Weights of a small mixture-of-experts language model, trained from scratch on English Wikipedia.
Training: a variant of Muon for the experts, 382M tokens.
Below are experts of layer 4 (counted from 0) of a mixture-of-experts language model. Rows are named router (the router's row for the expert), down (a neuron's output weights, with its number) and show model dimensions 0-255. Each number is 500 + 25 x the weight over its row's rms, rounded and kept within 0 to 999. Numbers have three digits each.
After each expert's rows: a language model's description of what the expert responds to. This comes from a sample of Wikipedia text that the model never trained on.

# expert 13
router:503519451522537485487534565524475478481523485499509462480528510486507516502462498507490493509513523497472524488537525512483432473499512473473517472489487515483500475524476534511451502498520505490494489508491499491478519508514526497500546470507463499509445520530481519514537523504520501494487556518510494461522532505504478478480481534477505464470548505496502490430523522472478483487525486501501505525483487471536538515514530541519497537498474499516463462486501505523547509463496519518483530574506518530439442516507502464477491458533474484483492514541474535521507468508512465512520528498521507504503504487561464530465514514482518462483506498482496479461508470510483457477559502526541539522523515506481494486508517475464515482493489480546457507493489514464509470492490526
down0:473485512501503524525485491480501536492516515505537498481486541523498459458508462557461472490525522489487541476507461455510556514537463468528512504509474505524477474453483470507525452491514517552508502502523483506514464526481470477466449542477510504494487467522524495499500488529470474452508509489482513501474464497527464488506526520540509528436517457507505515541509479499534486494506457493448507493480495514523494514458489479497516475525502469447515514464535464512489532484478514488553553548503466465496492511485538492486505531490550503516509485495478469498527469473481544515499508514483487514555509455462471497490515480531522522475495495504508529478496455462529490500461485503523519491510498516488476510518497494516493515473544487530518548524509508491495503448511485
down1:511505513468485471461485487500525482503491518466512530501522493489534532516502468504479526502515506520541513481494479522457487507482500479535461496532493458550541548462500511508505500474479548481500488500486478542524516487497461496511476515521545480498500501525529515470538509498468515501559519514494521497525488467532488467497475530454548478520484474542505474446512513559478487506465488493540465489511536489484499517511474483466467465449506510502497531498463487505489538543461494508493474538471490559479525479516478511552468484524503465489498471482507522466510522480491535515472484478533501517484535488493498518548494425483443481454484501484512513503491506557499505496500467502488482518487506507519504555452471502491473519517547498494477511538520519522523504531516504
It responds to: Place and nationality pieces like R in Puerto Rico, United States, American, China, plus % and degree marks in census and coordinate text.

# expert 4
router:539514479526535480497510503513506504488577468487510480461535535540504509480497547545549479494529552486443509465529551492487503495499447484506479480488497499490482493507490486540494454537507526521563483490454534452474514497523511481478519512496505479480453506529479514517523518495469507541462500513510492478499543469448536453487490521487511506447529509473533487483538494473492515502493516479496509500461467508523523548499488491534475550497450535531500494493530473502518488477483496505479532523496488531498511506495495478492494475504476465502509550515509529481539482501519476494467531466488522502529513548517456519520508520508478494496495508511489452493544497517511483492517487491514535473530548506452487465540509513460492533506494505511496536515475542497483504472513488
down0:500512519526494509529497478507482486541535495509504493501506520498531488470506485515531521533531531473488522490509547540510480485504493476486477497497510473486544466562498477529505496451552517490434558516480461470503494502553507508503538530527536493505545473493501502476535485489497482483500467513485540507497510489447524483501475526520478514488480463513518497488496521489525473451468464463489494516509494518502508533491491493513497498519478521519498515431477520481475481525506562484515500463475526464501556554522501480490516478501482483495499534465457510502497544514511511532498495489514485485520502537522474502526470530517458507489526477514474476486502516533509519485498479527516506503457535489455476502540479514458540478478498430456498503505519481432466517468520459
down1:489528498483514538548445451508488503484473465524528477486470521519514538513520481495438487444463500503525490536527520496490473501508489506462489477523493520534510517474509437511521497480471501520523506482514547549527503481508485524515486485524488513486503484531492483521525502496466527522487492528490517462495519509503491510504506476474484500474526526506526514460489499523548517485494518491555468494460458526504456457464488472553506488508503516479482542498451495495465514494468474467488507479520535469543521456485491522528452485511551472497491458510510516554507517474506516481468547479515506490502488511491480482541490492539565512504515447486509514522496505495492515467549547517523477490521535475488520511517508518491488496485447450481507492516524503444508472494482507
It responds to: Word-internal pieces in the middle of common English words and names, such as cam-er-a, gam-ed-ay, Wh-it-worth, s-ay-ing, six, four.

# expert 1
router:528521478521502469480514545502480484469497465507506469481532509513534493474439489510507508525511504487508521454525517484505477452510498475497514490431479494451513475531491547548496479506513528509505474499495508472492519514471522479505547504479515482471491508512465499530503452462502521484483535517488466521501574471506549476487508531509513479499499524481519501490484526471446500517536521510497527515474433470504505518534499536511458535471484541486494464519526510501513492465505497487489552514501539518463504515469522465493510494531474449438506498542499547492507466497556495509476464493505525503507512522509503506497504552509496459496469531540505489466504498487523476456522465524523562507544513491497476501527499489492479473504503504551471500491476514507510452492486519
down0:490468507479507511504498503457517489523469507500461505504498485476559532509478512508498494526450543518542540487514491473522470475501535546508517506504499506482541499459478473482560512494536537486512496520471524467497460516507542526499529484501514519472539511502471508480527513488460482525467486471500518447512515489517497488454488524513524491497541508495476539515531496517492487442563492503490540564495490494512511526514470513486521507497512498500503527519472544456486489513478506494504502504485511498515502520510461568467486474511479488519497492458532498504517480495480462502492522485454498518453473466520488499530487482504459471553498490482502472530524521495475522530520495470542474514529522510435471485474462484514523533528456533455504557509514531525480544480500505
down1:506512540501507533524473502531527477523510511507471533462537457488495475528510487535514494520472474524561546511499512493519492489498496524490508454477474522499451500490497547498500524523501525524515480454482486508527493498484453517537527510494490515526502539494520522521458475510560489502514527502480499511460504534465478516503505493504504511540537562476465514480504464505503485486500507482466561464547471530515538508481468479486520499506454513523520472521529455445492531493506528461499472493459505501430530491479510463487490492466437483503547507516500486509481466468516550497485478456513483505461450486505524520509481477484489506505527480523541515530487454476496456517494498481494483502472500499538518503477506476495551522467487476500503502491526492491491515510514452
It responds to: Word-initial pieces of capitalized names and titles such as Or in Orleans, Pro, Sy, Inter, plus to, will, would, and heading marks.

# expert 34
router:494525462512543499473511499521490480463492510499523482492508488517504512505495521547524492498545503511474521481498512532471501504484492473472480505498516542462490519531505518500454487518497451539485460449489560491500497531504512500483531500483488496513494525516494528547494494476457507484486516545490485487526518519511489475488459514469517507463529530500559487441497507463500502514526501467500523546451486485497535495506513524524486534487466498537464509463503482556479485427435525528476494495482492509491517508465518460466479515504489436480515548517503521510496481522507450510477501461508498499542522520511497491487499517491486490504466524528473502499509514516526458498474496543494530518555511535439514489498528441465470464509522480539501523522457502494515514484458487
down0:500480463510530507533506552501472518476532524504486501559535468496516521450509493459561537505472533524470492485466521527485507508479499483510535499523484489521480510500520530501518474500487506526494539507530472508501517505508543538506516507456479495506456505510468470514534497521501513471475491479478507513528476477506525551499487456515463494503500520493523506509515545500549541494491521519507534481479503511487426482536493448453487516506484466496483498470500516514523469502532460526524472511523494508483502489527491489492498468484473502473514531516489508482525534520535509535473453499508518476476500550494533489492478556486496500444519509509518498504507493484489486551501554527547510545533524535515512474518457509523488526525493463465516437474522548505501504442498488
down1:489544477497521507517495496524520490534497503470511463472500524509510541530536471484475477489517527473538507518496499509508477548495506488525473483487499478533530488500491517513445498498496523487481509485526525497505523506515477520479539494484549504469495546460507491478512554559497512477509504520492514513514531472512521491533522496458526459504468508477492505493477500476489532507526521499483487516485493485531462523486457535544471479518517543476524501484488519558522476507513536531522535509521493499413490494494491464497526522474523542451532479513472502432518519461419517501510488515474512497504473519509544527496481489503462502492463515516511483455465528526504506487471449478443493503492476446495501530525488510512497498502517449454505462506463481524512476526502508
It responds to: Vowel-heavy inner syllables of non-English names and words, often Romance or Slavic, such as Esp-iti-a, Gab-ri-elle, Tidssk-ri-ft.

# expert 12
router:539501519545539443513502525552501492483537450488538474454514544555500530482498519484481502527507483495474498483543511501463483481521450497503493487482506515507547479537464506517479488501520504508492458492467550456473488506487542491457506467507509497483464512533502519515532496486489529530501519556482490483502542494461534468510488487487493493478526479477545500506516499448528502495550532455503509518466495482546544521507489488513502540511481534526491466495483475525561497491479494496488545507485505504497478522477528482514505493481464495523530482496476542471513471494533487511481545438502515517502509522534469484487507504464450488498490504522479498481490522503518485498537471514519522498537518472485468457531527500461467480492530504529488526514467511452550506490494499
down0:457489513496507491535497512525507515466508508527528514464456508522492469509529490489506489506506521496552487497507500479537492518517512516512496484476445479498489507475496440480471528469498557425533534517539533517484448462544513518534519488460521475497539522512500480461502505511507473516478493485512479478507498506532501500522508512509488534470476525523476463520468523498489477526508487508504500561508469509511541499478528459495490523537478526529487530517497487520504527488472503541501468503493501445472538526464489504511490517501487447559493479499500476513488499481496539553498530484510453509514469505511521533514519507494454491474526519517517526488494495494498556523480455487528498473496475463491460483491492452497471464502451582537515526495494522483487506514518453
down1:481463469496475505515519551518469475519490477503523491494483468505452514497481535460496513519568517480495522512478468533456475485421508506521521475490492501470517485518508474498490448510511504495479502555528541529536503507476502490527486524515431510473460468484524500479497494464507470480512493498503510508458504481496495493539483488492518487509491487522509547457511464498480483481533491481482525508501464489535479508558504483512494527468492508498527552542523466492529552520511520504482478511511490506522538446541509515533497464488511487473523508473468548477545465495470504500536501511501489528501500487470529487507516524512512499496465490463507470472494516465521503485512466545482517490498496518436518471487522499485489447538473508487561466467515528510478532506480529
It responds to: Short consonant or vowel pieces inside words and names, often after one capital letter, such as bu-d-get, Wy-d-aeghe, Rew-ind.

# expert 48
router:521509478501519482505523526520480488485502498520490457509503514502515522484465498552476501518502513489470530484537508516494472480500494502468523425434476540461506478545465536507487515505510502520516486464487506493472541541488533468521499504493457497475497544542491540526533492475491487515458536492535484483521503465495498477513482518469511456488505513469510471476495543474502520476518506501518518543459467463500493543534544519519487508482500553525466460497511490510506514479510487508491485526428519503469507541432480480480514506530471492474527535484487542497559483500513493525486504493454559460523522517506486544494527529495482448502496524529490467485506513492507454489505482536519531532514533497484505489508529475482469465493508483524484509515488509508513468513455534
down0:466534512511520530493495487481488485554548524478516469499480486517539509477475510492484500522505507477465525479496531509448503503535491524511485486526493503481508488497485522514457488494479477568477473516489508459509497515512560460525483493474514543520544535500517462478542438489460538507510518555506486511503506519482493503488507501543492482542511518511539508524510512521496500548546500508512488453479502489512521520555484530468461447486488520509509487468553479537486469496513497468467488482540504486527461500533549467496510528533468504481518477536502500525517519485503496507464467497538539480559495477498439456473490535492463504532506501469518489490500473520477508491502554515496498513499514500513528485492494440502556504529520518512509535487507495480500467492489500
down1:484458523518488526538495523529493465465503559560485500504480570507484484506551471512469543545509520495463514483511493492479452513511467515520509504519510494495463508479506482487474493487510512520499544518486525492506531529451469470537466496481521491502516491484510478496492501503467499483521511529479526533452490519528489511489543512466524498490491494476489540506495520465490505438536469496492471517498482493439532506524490529516472491474497520520483476515481508491476513518509525522535499472516461498562522463524455498516475535470530464450477471477463490474476444518485519521466489502475512524455577496443475488519550537505518512476529496493471500500492464505494499519473540497478469459467486502515484496479484514499485511502487517532521497500531512467501526518489499
It responds to: Pipe separators following names, teams, or seasons in sports and career tables, such as Detroit Red Wings | NHL.

# expert 14
router:540519491537532461499516510514466477499514475551521478497516514503521494476510508518473479526528549471487538491512491484458469475519474486485531474482481533486524493543469524504456489537512471524538497484489525498505516497485526464499494459502461488479500513529500542543521488492483503510476515497479464507558526477479496500525493542497494492504528495475534449492465523490483501471493524496508536512466502457507487582544556534514486520467480535511494478491525512483514488455488498502489507538481513496496480523445496510462543488516482490506514516516491513466534473483520477486471517482487538470518486516509463523465513533462451430508450539493486500490499524484518467470553461506507544516502503511513453498516536467477501481468520485504456495520501502487527470466482491
down0:533524532497556514543488485484466495543521518480508544466488512521495464458502524511496486500524513532471513556539464481513514530528527488509507479478516470508494459548504529471489486510523509494493514463496518527507517512516506476521510496457485504509496506539477455491557490516469482504487481483504480503501489500483514476519505489496530498539468517505506518488512512511505473521493476531547470392503484474507470523508516486436487488461528493489493492445507537497468481545531541484493467528482547480500490522560506484482476510479508479483491531558484496560487471478530509468479500537504527513470443509484508526493514513489461479469500487494478509503492514518524506522498515492497452524557510514489483502536498496501505548526512463459520510534513504457511524507490515
down1:488514557497518529511508462529513529538511486514518548519477547507448478466520485487481486491536466505484496525491490497491491496517470533503543493488462509505545503502468469501511505518432468502520554506518488483514498541529443486540499517485480506479471509530498472540491500487491494531480498538486497538452465487440502506527535504480521537524491484484494448507437472517516522530468462514504514482530541543505466474508444489488505512506497504532485529511499491497494485513500523480503540511497465490492474491479471512477516472505518523531486499496486487483512523513515521550511525540464512498466519490463507464531537498512474507530463500497477507446496492483490453521507520525490490517477540475466466478506491472483528541448519474450474461511508508524506454479522513
It responds to: Colons, dashes, pipes and opening parentheses placed right before a value in infoboxes and tables, e.g. Stadium:, Kingdom:, First flight:.

# expert 5
router:534507477553500495518505501509490455501543459494549495447542497544497496506480519493481486507526504496454520485508536505441491487526496465515508476506478489490540495519478532523464484517542443525515462444475525483484491521500499481480544483486504493470463513512498490487510512444475503516510529532505504485506545492476514474460452524490500484432522506507537467523541505479484534510516510480490533526490487496506526522507468481491481548513462524529507498498505487512511539466487458527483509520512501522461497528467538487493492484500459469481513513513501548503538514547511476503472496475508492512533514503496468497519508520472474494530493522542491467469506496522514486470543476499508555506495490511508532479525537487422473478473538488540472490471466536491505510466465513
down0:515510455486461458463540481531505480482494466458486475491459473466497515514511496522472515462485489498543503472522491498533479476517500475518475498475493524488506505465507470492501505462479501457503527528521495458526513485496521519532477497488491517454494484478519513524516525526505504519513497506494465440513470503484511474503490457554494522456473514528521475514514502529494501538495509508463501510531517459484469492479510542526460465513503514503497510493509534452473499462541468514481492490494527530506453501522520491466551478466521465548493478510475499513507433501505533472562501494484524504498509508555511468494473544491474505474517491491487490478532508485511514493435559480488520563460512485518462453481491493490483541529457478501541528537504487483487480510507521
down1:520490521522459439536510523511492488540499496514541511502483515502496505471507494492528444543510489473542537509473463474509483495496462504497463542509510472520503480495548491507491478494481495549517492498536500481503506539478503528494462547484511479504484498491469473502534497502454525521531502509495504471481498523568516519505528497497487433488528541463496548463514442485543477511497512441532495465466551484505509469508495522504475490496481489494511500514459483512506535490483484506471501498488492566513511540449497553513509483465454546552490542510509518432523494511480533530506516490527502501471504536445495519532495505469509488477494500514495512482493521496536504510520510530478500508514479500490513486494490489536482509488529510501514531553462529485508545540499513
It responds to: Short vowel-led pieces inside words, often names and foreign words, such as or in Almora, mayoral, morceaux, Omorowa; also au, en, is.

# expert 43
router:536527493486536495498555500493468495507523450490497493487515530532502504488489537537541491489529547475469516464508511510480514483518462524478494497444471522474519481516500506524495472527514493500547506480504520465504514550459510486511526475509505520486498501518471539482508485466485495538498502515486477482530514502486554503488455534442486456471521520513508458500470522464483528483514555507539525523471483488513533533516504526496510520508494496490455495505524523517497506457486484483469512536484523521497466503499529471492546488507492504477506516548477518474567433520526490499487520473499548481529549521521489517467543528515468483508499521518500489517537521508530477454523479530490503513516537503471499463522528479473464468495525451510465519542483544492529486462492520
down0:495486482506524501464498532543519522459506499500542520485529534485499494472510499499485535519468505539471498460505514507523541514492482555502520495551461496501524451529471498478530516463482506523502489532486493557470474486489491514510469511503482520495490492509491498448506459446454461538533499495455527536485513470490504497540497448539467499470527485499505512537486468497505562501489545480472522505560504505466532478515498518490515482512463527529521501515537525489518498481496491480482476474502490515545550530507474473513493529471532492500506495479458472496455482532492472514476485478483507478459505497432538498464524534469494511497488499478510497491520473491458442479494536501517459519499501515502497478514490536481516531461546502479473500552469484469512495489491481
down1:499521470465489500463476506541480468457495534543500485502468471510531514511466470504522447538494511491496534487491520508499513490515520494502561479516546511466497516514527481506485521497512527495516516473452491494479521523481512470518490502553501479505493512523491496492491474529494448492499450489513507479508489484481467440484548507496531550462555496494529512494495518499474516501527458497495516489503465459507490477542516514492489486464513494478496453520470549489536484510549522501518496534499490476493492556575499518498461510467469471465498526531499493538519434515479575504482503511547531494490501507554540540526524501511501497472468519478450463498504513503518493498493531489508498482494508485512522517475500488479478470515536485462489511509509528488529535538528515
It responds to: The word of after counts and nouns, as in 71 of the, out of which, class of, plus other prepositions like about, among, than.

# expert 26
router:524515471498504460466536546515485487477499499498513493480532513514524508506514497508547481516535494465473525473522492507489509474514495525492550485484505496487499447483471521544464454477499471495533467511525516466515512526498539464492525501494495517512486523496487526540533497450468519532458508513486494458533512491488494438499463575481517475461491538460529482484490515468463526458536507489508529508467511465498506527522496530556489534490466528512464520498494465499516511486492506470497532544505508499467498520502517498502516486516481481444508538506501532503513467487538473539480524497510497481504523537501498527480494495488488481519511555518465523444495481502492470463549501508517494532546508492487473441514512476472508476499510459541491528499505519478506477476463564
down0:537509464491469475507507524526501550517590508505499521480512502507513540482487504487493473520466517492474519486496504508455511518514498547494495482473539482495550465467512497523481509489516513503490487513472502556485496490483534510505500495535483457451496510510479478500483498500500526500472500491479504503443516529482508467472500473519484488527486497504506511481456517517488498475500450515523494502554512526501537517453489467553516521476523471532517484521488564478460504523497481473529456450465490505469500477516468522458453490475540550472551516515526497478499467500498490509528537475532517498546501502493497518459506508479500545532482448494505518482488474513488486477475522487516543497488489505467514522548511532542503536491535534507513511519452488524511539516555493
down1:466507480517526494457504527489556524501504533514469501521509512450484499457495464473516473485471495510520511500494527526488515456509533521511504495490485468511484509501515529470467501483453477501530476563465545469498496519515456513511524503454509499476498522522506488494476496485484504511503493474516516463521529440540514522475471500491496490480477466512508530511514544503522540490516513507497527535516483502494515494508448497495465518474486496495449517503469529529525487471550457495461463497527504507506457516498502517514535547497478492535471513524486488527495503467486515520531459493512480504443493480486494494495464540504503486521513532531528512476478503520469468518467492520520486449521473459497506475486423504528489486464486448466429497454553501494475489479468467
It responds to: First pieces of longer words in running prose, such as requ in request, sy in symmetrical, compar, episod, respon.

# expert 9
router:496551472535536471472524539528449476484533496526522468492539512506515508501512532501523457529501501435492541504515551508506510474500490496504530501481513506474520463518452523528487442531516506503500491492508529454528544532440523482507510481494505461467518492522481515571495472457510504500475520486501496478547499477513528464517482498505496498497500525484530475491502488465446529488512515506515527521468504463531496532509555512549498524494479531509448489516526499506547494509496483495500510531501514500445463520515478473493510499493480485507503536504486523493544496519535495497474539503503488463508514516519520543487506557502455473522475486531466489456516506503517446465551522508487511501538509516484510472501514495438495493468513459518489493536496505500510492469496532
down0:548481526522538463489525511445520476535508546509513487510494490493493473520467492490480499480491499486493523510484487547499497481507509505496527518463506501508491468510514467493556562468497516452487484573590503480515463550514517507435520547467521515465481474461465504513522449502533510476495483470498511544507505552534540488492472497508502472506501508493474497479501521529510503522508464496529472512505490499460502545518522461493492443479488539480491457509516474482492499516486499486501458509521507510492496476525485480491470519477492520499490511481470520478516516440508511512509476478501475498551467474470493476526470487489481499520491493514510497495482493488536489437455534469474515524528466493505451501516520492479520525505499494438498496514518456503481517533497508
down1:473470486567503535487526514505519503522500521504526496507486520472505502477528559474476503461469496501495497519475508515501528451490471480548532498496525522470521508511505530533468517529506486494487521526483481452488484491508547511487472523516493495574461538504523505496476497559478484515514477496451530514499494487523495520438520470556493518508486493485499494526491534498466528491504518507471481532485499526513539522488498498493503447511506495479517535534482502551499527548520481484546509501497511508497517470517542539521536514484519497469502511499515523474519522515523548519463499502500486532541485472493447470514512484478506518505491516519492489499476525518490512476479486501424488481498538503491484505495491514482442490573513530529522476453556471536541535517478484
It responds to: Table header cells and separator rows in sports and election tables, plus sentence-initial words and stems: Votes, Candidate, per, He, was.

# expert 6
router:510495494533507494489543526502475478497512469476544473487521499533541506504513525516510475499514503490448506482516518510505486472490494465465511483506467535498515489482465513522469474473528454521536489530522530482483556526505548452478519497474485493494467519519466506499538469489501521536461496532502471465551488469507490473449483515459501468434530540455522454487517506503449507458561504495518513502511501476550520507523497513506503538493468495511476485464518493513518513467483460487513533518509476502469465543508495463498500463512481474486498494525499523499540476559492494499501516496501537495476530520526529549494503508478491501559494542512473483458510485516498450478552496522522533501525515527495493506512522484463452510475537472542481508480510520474500488495504521
down0:493524509534464539502537506531502489518523518549494517478469516467501496511521487479488541499548463543519480545500500419506530474483507499496526507477475549511466499501526480543489444547467482459520460468484526521527477496491502490520545457486519500497521486491450452473472519508534475523505494425522520468518514540508463453515544508472515509515527506516523478548498500493491485490484444496471454522496481485508507501503519527465492497517509531482505472481519535523485503500517496524534545486524513514490487496499503480488501467489488492523497472501460500540454486519493517492502494505542529527468480496499533540495458544530513500489447532506519566503506539509526527507522530493490503478457485523496491537506532502515487497507499514516544512479480492504483501517491466
down1:497516504528519485537496490491532560487521493477479488502458520465481502538518492518415504436482469500480494509488506459495544481517497555497504544480510487522471498459497452512508511468521517493494514516517464503522510493496477534468485515474519460474497546487461479470467475523517496493483493498526485518504497517495505466493516519526512483496516499475477520493516494545468511471503483482505479548477492477494446486497511532516483522473476464522535562524491487483491485487508480495482508487532514496480502558573498497501469482519481516495512495503497463482479497493486493458468482481550499488545518520527550504494511501495459500473499466525525480505505461489485528504474535478435507534526504491489571503521472482524499471531440453533520477521525502492511549498484494
It responds to: Word-start or mid-word stems before suffixes like -ation or -al, especially "or" and "c" pieces: dec-or-ative, Occup-ants, administr-ation.

# expert 23
router:517533450548504472500552517514472471493522447476507498497499551541533521491491506523537478476519545481470516482543516518485509495533488502504500468508489516483524486514489497544488453490541481509500472477478508494494515507495531492470520505496492490495487494514483503523530506494480501522455529518501472450568492459476558453494487508479519502465497513459518468477505517461475522479507497457505505505449483495541523514511477519495477549506472524528471491508533488520569503463466476491503555501515500517472473512487519476497533485522439477482491516501476535423493471539521531518479503494510542512533496529505493504524520488505436480521518516500462507480526506511502478461503499535485502503513499512471495451534498482480473490492525483525506504538492529478471475513470540
down0:462509466479515451492471513474459475526528486534451503456532497454498480538497487505513513510487509524506460501490489455510526445458518465491482478519508497485542507533498525491464494500443498447470498468500471499488503509493517496488488509465517484516524493494497486496513479530484491485480524474527508484457512497518491511557485518513531541460490460476528470486476517544493509511523559524480477526503530478524490512478508501505476511523501488488463541519495507507485455498509518526525436525495528512481447553470517518479463433458454526466501528533480500531464471511466512551485500463511511490488474544497486504471518498486484509548535506480455516486537498473493498512517502494522494486527499466501428481549502508496516525510488496507517493468497518471513478499505474
down1:515527524491467530493498506464514478483481498468518493548540507517506483510493502500510485501517483501496492510474486511512520519509500534462442467493467490524516514502505513533544510480508517557541527567461517496480487521514485507523478484483539547494497475476533529500501496537444471469490490475532514500501546480511467494500483515477502504490549505475469515502534472548473580479502532504473455527554526540478502475484445493513501525517490500499506458562529519524503517559481519499529541502480486507470506474453491491481470482489528526522523553499547498488521523481479522480491523464524484470489487502505507523492494493519526532515526536470480450495469497495501487467480513481546466481488463509494467471513516479530508464526524498506524533498492526520475495523470530
It responds to: First pieces of ordinary words and names, often vowel-led, as in sh-oo-t, island, An-azah, money, deposits, No.

# expert 39
router:503517495518540480464519528548478490486511490526501494498509523503502488455511521516524477532509496460490540470519486560488477518498494511486527501462481535472510490506484515513495454546502511513530507464498509482497541522518505467454540467472487476485477534521492542523512460483486511527503505521529480488538486478495530470495489493499493443438519512508532482499473544490482565510495553495520511490493448494502512491533503522495500530471469508485465501477493478492527526440506491510469543526494544514461474505436528502470515491494460493496510530508491490457514478486514484511510518447505528460491529566542475533468540529500484490551461511524494509491520522524509485491526470544517542488509506495485454498513525476489462481508544471511484493519494541496514492487483527
down0:427523455482529468502546497475566507454537495529517495511465522496485486533521530549481538473525512535521479501458510523462498503486516542474485508485494531502491528523487448456488504495530509512472535487483471489505478491494492537544510454534461487466499509473513506487455478467471461485528458495506587529558507469485473483497467542543511497497478519504494510502568509496476484473486526517471486495502456503483513502507535463489499495503488523476481498486498496443515494475495516551517500475478481474522484500495509507500502527529506496484492549470493420481511462515500473507507507477502520517511503495479490475473499462518530502506502520507508501502507536525467504501552527521502496501507505490483501501537517491526507474492489492497528504541547522499524540523476492
down1:529506501504484531516482466461493472486510552504495496503483507466488461460491476514500509498458496524503449519503476519543496494525497468523547485503510520509501453465509517493472496526472481458494547525500529470533505531479522512536508516506464478528499473530516456477487446527468526486458491497490452510523512534481521539490501493502474492503496538534493502454520530592477499526502530517544515486481492477502494525531487523436474484483510489504513523501494492478479469493506465503491496483512522507509526506530518463447500470494510563523504533509502529549506497481517523489482492543467463497510489507502455458469468526522494484502522508508472480512539487501473521528526533468483516508473508535478469479519528526493480507543458478503483486512487494478556499569517500
It responds to: Function words in running prose, mainly "and", plus was, to, been, also, but, and adverb endings like -ally, -ently.

# expert 8
router:543511496510530467508502542501448481496516468534532457515544503521513507483490505543512473518518568465490547501498494489475475472521498491498535485471446536478513497518475520493486503528529468531532481496490519479460532487499518483503499473477478493486512521531484561521520523481506514527493518533505468485520514495499493472483491546488475502456512483509499487482481569496459527491524520494513559514483487470497539528517523547511480521487479541529492474491514506487522515463485475527485515516483524488483475497436496493492536473505519465508536498519502507474525466499514477500442510467512552487527486506529471515475484546458494477502453555473498496488489520488504447459537473529523548527488534501487465482533508493463493494465511493519458523509489481475515477494477512
down0:477459478516527511501478457510534484479503489462498475506571497503502501471527487525509487520520498525488475461523498524460503503541505521492495460535494523543524503521479519478499513511522489498481523529495487504513505486530459505517482492476453486471486480538505468526500486521510443540511455465455517507507471480470513482505517508520547461525538506505520508512501501523539493488527488500499488516463462523456483499495487499477495494473474508505490500510484485491540468485511527478537454518474520468514495512476476553471510561473493447472537540497522506528509534500529494504485486526520452477482487532506492486508538451508501523484489486472473491451486510499463463503492528504479550508507537559448504537502464524499470523550520482446487553511506498485470537535469514
down1:451455476519492485513532522507488504512502503488546511474488532450533483499518511476499425517522512498502513470476508474537531493511470508480545515498513483470505475503505535506474519499547442503504492503521494503481501505490538496476522487489553498494474547492522522493488484502474460485462489473482527489481479559533471479519495458507492473500544514495510550503483498475514540543494448586501481519493539527496532515498543512496480539500448476557444507497565501558477522509514499507484488504538528534526485521544487529511513511514485528521492479517506478515527517492496488525463507508496473505543465526514459497491500480467549539536489464492506517498531491483509497501465497484494510496565518493516485489492504514463509502531499491497501503488538526496482467504483522
It responds to: Colons after infobox field names, semicolons, table pipes and == heading markers that close a label or list item, e.g. CAS Number:, Hazards:.

# expert 17
router:507519469516526487470544540532508465474517506531505476482535532517514500482479513531486498494501490496493527488515503512449470502486475496498506453455491508481509497530498535496483484532520451517513458476496528464462519511502528469522507494489476473487480519510512525510482496507502505528503585519506502498523564501482515457483485531507488474512530521518495487477515536512480525477527531488504539505462499507504513546524507527495477510469478537511505470475497486514519502492490465515458508521462529539437481520439514468487488488505491470494524521530481514477514493493506460533479507481470532499543551532528503549474507490480465471522457486502481503493491538522523450443511472501543520524504517510483473444539482501451495498453537461522470510529471488497516462493470509
down0:544485479541463501524541494492489492480493486518532489464477537500460515515503525454566481515500438542465489477508459523480506515475483526546446515495485472495509517533525509473497474475535461524501532501503500503479506511503520478500514455470441515488537516487510457515503516524498511539495493518496506472507488451477526532497532478525472517511513483512479480501481508488533501470524494536508516539501480553536542451518482507494465503521478498457518553476499519465521516471511464488492491483480522521487493487488458501475483468481505524478521439452444507512507533535484503544500498505513501501504480468466489503517530526506504518496535496495488527469489519487466505539524498495497492480529494474468533498488460541477511512500481554530485498461490528526483561496457495
down1:497501439503474486532513519492493515525507509444468505515524491470503504515509493481526477497471480485486465514525519498519493510523502512482521462499512503542508496516492490458547479557482490493462492494491495481493513513487498510506479520470503534495471459484479503468546479528511477477473510504512504498489481529501504465490529509505532529510509535481523536494523488488535531513524470531512495534533519543492455501489500491513475455521489520542582522510488485528489509507455497525471483536473510462483468453509549506532531511510477498527487485428517454504471523485439505490478498514478512523514467502562478499521489530498507483455491475483509455503510488488513502477484478514507543500534451499489493511530420458509516549480499509524498505541495459537481530559517505
It responds to: Last digit of a year after its first three digits, as in 1698–1700 or 1983–1986, plus closing parentheses and slashes in career stat lists.

# expert 40
router:488553436577521503525512530526489453448521509504528469504518518486537538517448511507567504511528501492476531495499543504489504466528488498500504480479470549461524478504485547507467466487481505539497474470496526520513484519459548482472539487491502454512510522520478520545482485492505527493482507540503504487518518471501494476453506505505518475478555545486520488497505509464512488475483523471539504526466479467514497478516521532564478523494453487522469480529508500551501503488490506503482507512493508526518505522499491492495493468504474476471499543480489561476513478540511489519494503488500499449543508526527505527499532503506493470531467534512474518510502512537538486495540474528518509530521516515463490484540532456460491477489515502524491489498473540491502501487486499
down0:540525480503494466531477503516486543480541540499477503492508522526519493510523486488471479504475496487495481499539504514475489493495497494541453554470544573474496508504496479467512497531491545467492475465499487463523529462497505483447490498538515545519492512503454494520498485496504469471501531462528507473493512481479480478496514470498508477558463480505524474506477527526487532459494447494529522542552538504518491535480543512501498477525485483501521500481486475485522507523543474501504421520546513484494518566486547513451485459481468531508517511522519486530483471495484479462484460493507474470552514496498549466472475496557484492477511514512509465469461473510525471482487508496499477488491481500470475469510488491518523515517514520471500498490515505517470514519504514
down1:508480479518487495522509511535471564473467459487517492508488533494495532510503483499498543531498450501521501477483512498506445471534460530564515542461511507479514516471513550472494499499534540501505491510496530525515474485532483512514480499510521454469487531530525518535517483514507550491498499504481504492491493509535465544502499523506486462429554520533461455470490488529468516524542495472492464505470482501520482507519474505515510496522553481490532497469523490502485555467493522507510510523467525533508502450527488494487528487526515468524496508505460509526521479484467517496522481501486533483475510505435482507551499508481545488501514522478492461528517503483510489476526526485508524490490501515529508538457453490504506522462502493511502494457487500466497417503532510
It responds to: Early pieces of proper names and words, often with z, q or g, such as Ari-z-ona, Az, Isra, Mexic, Guad-al-upe.